Below are experts of layer 9 (counted from 0) of a mixture-of-experts language model. Rows are named up (a neuron's input weights, with its number) and show model dimensions 288-383. Each number is 500 + 50 x the weight over its row's rms, rounded and kept within 0 to 999. Numbers have three digits each.
Before each expert's rows: "comes after" lists some tokens at least twice as common just before its tokens as in all text. This comes from a sample of Wikipedia text that the model never trained on. Tokens count by the router's weight.

# expert 4
comes after: "\n", "\n\n", " He", " was", ", he", " He was"
up0:564399416491520513499526488442438492540530464516507532501509511500446502511445499512488482486501569574396499517475387595446527589253501493500492560397499511603476499518498470505494413463511490351499486496499439528526514596549549530478422496564377519498476378513504506503413457503504505352
up1:584425404526500547616513467452452486501516496497495498533512515586491508493504565494470500508501497500444468545449495500499639505464581498439529510511532510505524563542451569507479496519423500447473538534509477511542488473502508496451418520440597603532510490511478652492471477435386500473
up2:413486520511500460494526569545460498495555626515499462526525511573350501507490492545496478489466484531501461491493499459505428591498616495480484496477573459450587494389425503559559500503504502472472494577484468513482468365497505483516498495491513509456418501514390477506462583501518510507
up3:433495633519547556429536490486476505519424492505488496462499506443510580462408492539499501497472552401503550366500578509657555474486479509487460427489538500610496365599493441503493494492430456494576509408527494528483505529594496496499479467378506507498502557461479440613366488434508492455
up4:496524578455320487500489503346485540553522500482500501520553477522467496535502480513524528457437512501506517468500500532479526499518498500498493496511491348505741475435553443451504520491486537530558443434409516502540508498516458465500485498534490478508536499499506550488475425497561422509
up5:504400476500580501493485578564505508490481560440521433498477496499482401505456478520381486560501491504482609470485535504501555512534504545478502416521564517586276505501454493555395502507646494468512499449506499511466503513459512443484514496510456504385472501511500490548403493502560497555
up6:500504503503494417503500501458484490496681470377502494512463506516506531528405531429599498459336491597512465562542520500604462497479496542465493500507697485550527533423494501529322516488468530525497421420526514487587534500482484421498523496455444507515597532502463458490596453483619480394

# expert 61
comes after: "1", "2", "–", "| ", "6", "| November "
up0:519646513417414595498357573417424476500511468500566521542516473490410518523418507505451495505500504499631501513461508482533490634486592495483470520500501433427427496501405497514498480513453430441510501512500500415497508445479557498500508479524510519444422444501464493498497505497610500408
up1:397515523499511473536485578471518572574448492476466587518490524502421510494500583516638488525571356503495448506529416500388529503464501501625480470496503561512500505500480500399494526513477408509423388443471489573554592538510482502519474480500431561549497452505521500506508499526495466370
up2:500499550503472390506626442481476575513432500521482450511480533391464504484525369418573495483474464500570681560475508551571482497549513502453502482504503502598533552522488500503632530570504520480403488346508555474489558532661485500508496479549511502471492519500443498499496497501490431475
up3:501398503482502508531502503397604693480543492494500465351495533485515491511437528502438501521552502504499552423540607487493500551533447501545501513451503480563524506406492452563489477517606505488509514505475519562479498479516497501596515544507510436494502505507420498540500489499506622631
up4:499492494449497490508513515493416497535505485498500472492336481475557504426582469451486502499505535544498605552439492507443480556500502498302529429493501503545483566391451439503500503445504410465475496369500482486520475537517503534532448495495591466525492534502489507495412504509436463497
up5:501415564498498463458550471486518546517376502487426474497497576481421501454500429452438515491499509574453513469494329511512481498466435502500500589481507492517492464402499510520578499492505509542523496395578482435469540603603500509497495485527549526319629445592453480499641424472468341534
up6:487605504559458575500503450351557445501555483591501587454572502554654502501495500509467502496500490499473501421517513500588503524529545500477485501501498503515500456395530563501501478499518513479578501498500499502531493522503591542499502502610497500578350527498588464499502470499536406531

# expert 80
comes after: "\n", "| ", " |", " |  |", "°", "- "
up0:521442516468499503516446390517488499512575370498439531500493552488562461496545502436497583440511440530541503488484494499498515518508488471503468542494497513585413532516513475514492501514612487479491520542513500498502489488626414466495454549500519500563523292534496478532414538451500517479
up1:559441514566592747508448464505545493493491524548498509505495484512523511462495505500487456543445485503442478543556537488370516623525523514476649456533514452513428457496472567484546515500496467470541524535552561490456458469487512545485502454481494495508389500502489565499597591514480505576
up2:493498497549501548517495496491348500480434425500498511426551499510408494484500485479555390487437497505479503481479501513416537548453617504499482498426508407522519493489507505602416545510479523500336446512497500501514443584461508506580523486567500618503517496499509469443508533500494491441
up3:427495505438527527477508462498330528483619400464423518564488501543532485437459490508482529478495504562500542474569623421628502504538581484391519485500401335450459507501494496518499503342502502567536466515590487473612452531468528467536547484609496495475481526501494498596499502500463454512
up4:441516521511438506518493440483546547632524568379430417512501495494534503489499523535539505529499482514573488589377492519451489491519500514422424473509478505515536514499578474505524593405477500508462539505541473470481489508464499391496471506455502337521487496544517403482373484490546517501
up5:484504504370494525510514505484496510539528548562513604519503518498504532490501497407614474510520523522491508503438503528442478541508464498500481534482457527605515495595441580361463494480525474354490507535587502478353533507477418501419650455452463462499497463504541482497529591416499545510
up6:496540426499489584487528388459628464503523588537591563489477563494458468454467500499388482451455450558505488503500588515503504463527595477445389413542500418465530491465635469490499485396509464465590526421594499571510501463488416500504499505546493501490360585499497502634377530520458492513

# expert 92
comes after: ".", ")", " |", " |  |", "\n\n", ")."
up0:403500510495546486639526525543560484503447425511500501670493495455383526381448497591534439501493501495465507457502612624605514493526490646399381411445423519544481496460504539504499577494531498471607632491534526505512500457483410500505503499501498385510491485489632499435510503497500548481
up1:499505491538538492472500480333497457500500456492547500604500509500492510476515515571497467502497477493476538527456468514468489496515508520508480417558325573500498544440518501509438577521507301328531610490408527496503574506555427508486495524480487462625399423495566574499501504449494585460
up2:492482458499508591532311491490503630472510391602499529463458494546501506470514503427535503623529517501519520488515464611505467520547541500474490497509353435503386563397508499509505533554519630389530504480497500512502572566502494540518455516487474501501470512506502499509523503536437486630
up3:487458444492621501572611478543510593498402501495501497469491490429507521467477493506499503482495466484444363524714447509576600488473522494498455532481493437511553512532509481481607508481516498525511590505525511536500489483498468479496466504502532501253483501488501492504496513494614511382
up4:499514550499499483467468505441522445501506510500500525462501551405462499501565500500583502529485500506508426397441414573595503502516488594506470539505540495464447591408510459588501495499489501410502535504585519494494508421487499515302459513512461431626465466502501496503482516501503513561
up5:539584495494524464511456521451289498506505445515501514480518537603494490440632433498643505548592489480389554508599514508487478589395468500403478498492464498501467480575497483499566527513485498503610489505502519444509502467400500500487471488495539467551532503507536508506501415559505498478
up6:492460422519496594415471377357500585471491516418504500441424516498526542567513594562501501503496500506495395503539499500520528482501481490502498443486453517401461487562502499559503495456544478515467498501534490419487502478461366512519491502615523505468414462517416517468513401564490516494

# expert 12
comes after: "1", "2", " ", " | ", ": ", ", "
up0:386502503499501513567502505495641722499576502445463572517514525500509502471481495558500487529415557504533514547555507492444510497595435477498500495500387515498483526514415578496405497721501494499484494500493570500431502412425504494451522493546500532446470463502532506503430693582503556517
up1:517523414505496467490533488499498496508545518512462491531383561498500492486555468504503462468640707615484524518495463513460494471495526450506628500498496500506564500531486484431461508491498547626486535440488500441389461465532510486475563467503502497767510521493507595497448502469482520499
up2:550518510475571538501472516486499454499500476507499525504503522393485493494497442517453516510429433524469490493363469696553499443526545489517437390445443576499501479513596563625494541567440382484499551472528510497503517367514524501633526481502429504519535472501466468561530505567444499551
up3:487570492492433477465517491490516427537505550462409456565455499572495424488413500554498550557554499500473500517462458473503438523605514523501530502514492511448506515472501472501499471502549496480500469502483442424547459508563554640507500475505440512369492345500510484449442458521524506483
up4:498558495451487486514561500516487508484500532472385515516440499569539398561536399494404496495520496503563562501502308478482496598571514487489489432497508556500578453407425496708389503578509542511503535422431507501494509489459499340502635462621664441500577563501502485506474468480568513378
up5:537485514371569513549487543501466605486596478503502469459388456526484570475548554602487482496484500511500551498531479555491617505504539506518460506472583466563479427522429510495561534504583464487541472496532537484611461649490522431499565368516484519547555466504418467524499501454599498414
up6:545462401513579512473417502547369628481596494480361473518500525494439552492655614500506501546438507502529510490497395609387485375520566525505505490473675568508498462383539454492607502534556501487501500502511620509665507581555488492571517486487482526563505504501592465490544497539512432418

# expert 52
comes after: " | ", " ", "| ", ",", " (", ": "
up0:580494499504557357453491340500523509503484466355495461430498507511430491362477591487505410489628523506509468487428472463525487546499511498488498511480493535498560527500523408507476500526535555486374422523561498518408479476500500500509384458383511550524436519500495607453352503611562501502
up1:493501456517552501545501519499511473439509501447434400493500518554526506465518497573485481574461485496461509551615455559510499509472523475467485478480464521489515516493489495433468599534649470674437579431536629515472492500561611482574496466402482544508511482500496500531453320525631497478
up2:512499474501536498528511500530533491425502452424494534500461536485510490382504494598475488612505505606540542489549511492500491525500499532478502484489487535503565499536484513500455499566499503551536501506490497565473421370547638547500497485533433562405502503508475489372508384564502565556
up3:584392498498480501510475570599622498410520587497502519553702590580499473497452500549505443497502499499468492462439497456428492469512506505531519502525496502532467478562498500555485408533335509512522429557520494470638538609753555501497548477513499500448550302499566605432487475535506506414
up4:510470433520500497504496499503537377529461507495491546505579501493500493454486521501500452466502644504522488513507498658522507474541506502481692488485327497465500505543503508587493599473582526521498502484511502452563414466501466502460478480449431428570420519499578552469464486521548574409
up5:498692472526498408500337517492477500439496510502428485487411495526482496498501521520478444502442491503487501499398491625498496531491496502501435501466416491486449539494527488419318507502471500502508522501510470546408547507495580493501473503607419530516518510500498410503459427619570695441
up6:511482474550507443496480492430430523492507504521359433499464500508467483531495519489491492507460505501476509530494449546498507496565435506500493467504471524487428555502426525491443551529489417499543595489441457506571508621655505485473542551426510452435479554499489479502471535593498509443

# expert 40
comes after: "2", " | ", "1", " ", "-", "; "
up0:502412501527481489487505356489440490461486593603488473512539514541506640483462458500532479498387551525464470526498542544440465496507391524514474383421552410512439482293498548488531565524468523556490507506509497670469496526503618500539466467451495472488438493500479509521544475480601553512
up1:479478475496631473483574506489407494505588459398498500487473500356502570344514618498507504516520499500478509438503402508509437562542571488501455499498564557520529502521515505502485500506587420378518498409506501543492443499502530427521499514407478503460473498495465482528410485499512455439
up2:495511391501474483484515504458447493500464564458484507533532501446517564462536545533502452504561455491380498516510460546640494419496524497509487495480529485496487606499438514466615553601418544557464569398501574479495474528559565519598501506473511441500417515485424494506515494458552481496
up3:489532455499456438488446515489501512484500458425502487392491489497523529499478544496494501565536483493503576555511445540495519471395518519508458561508560483467497531518487564506478549439518437505346464578500494485536529505511470478504562515387469497499477482491498554515483494460482550496
up4:473517487458464672494473483451472510553459466552509653425498500524424496483425579489502566435406508500443488421539486477478455530426522527488513567480467494400479578497509542478546497517518495493572529573554510534514537484560467500472510532481570546513516498494560434491502505471493512461
up5:505438556516420649527507471513574505538516436421554485492533489474448503554418503498501609489505500440441428473538591460554468351594497499481541497426551512498501502515610504499475460485535517501498501520471497394547486461513488445436536513554498540495493545544510507480518517505504486432
up6:434415526495477509496500547473511508498516622550511488509507491559588521530420563459554497495589506519489487504503578439502505528508459539471489541502501475488498490487573577474492533471462505487515490527490504488489566521502514422552501499545507436532433455501521499541419473522488498505

# expert 1
comes after: " | ", "0", "1", "2", "; ", "."
up0:507485447560523417498494498571260344426555470558506468503506511558408499557519483496500472496508469496409488483497513491508429455479538494506623495423499535500300507522408632533412534661464506499488504501340497402497486457503520568535500555500508498590516469497409475535466499489500519491
up1:494551510512399412474441433498493500489532503498503581476501494497551506500503511499494545543547500477633500569536553534510498519501522511441510426455469503501527506496553485502377500493572493596493635446495505451431537504445400500517532442499501501564510516498496481513505502499429547505
up2:503493508520538547532556451479468473500496457523500500495521495490355540346497517504489527549486511501348460560734538495621503495499496479447507476493514501495499297508500502526547499519493533455504472421510551498501500507527500445448500464520507358561478509502560556488497483529462499501
up3:511500553500500553443497487518490510444511499498448504499499500591529501498502498525520504405463491510405314502463530498540451512498514512497609440416481495517516445488551458670608502497447507613598584424505523502503474497496500473499534544522505470528377435503479399496487498559411539490
up4:499499441496499494501500499513499593498559497576432393495496504482561497496518507535504497393425475499503487502499441506530501446517499492677500531500451502514492531500469508498507516584522529523499578557502512508499476412621521500530498506465509501610438416500424402538431508470501536499
up5:489444456531498559456535527450483533391502586541521503520538486489504478518531614502502513474538637493451465460625513475429501429509499463509524532482503517475494411404503476462486508499576544605511464425570572472499440581484493481499542490572506507587479462519641484436399492535394501450
up6:487507572500475504562565484355485530506516501493554539488499500476497499519587502510366500486504451493542522587509431509452496494492484500489591501485558560505510507435500501443522483500623496406573495356473607443350502407495506452376494371529503417632478492486517513438501562500495500500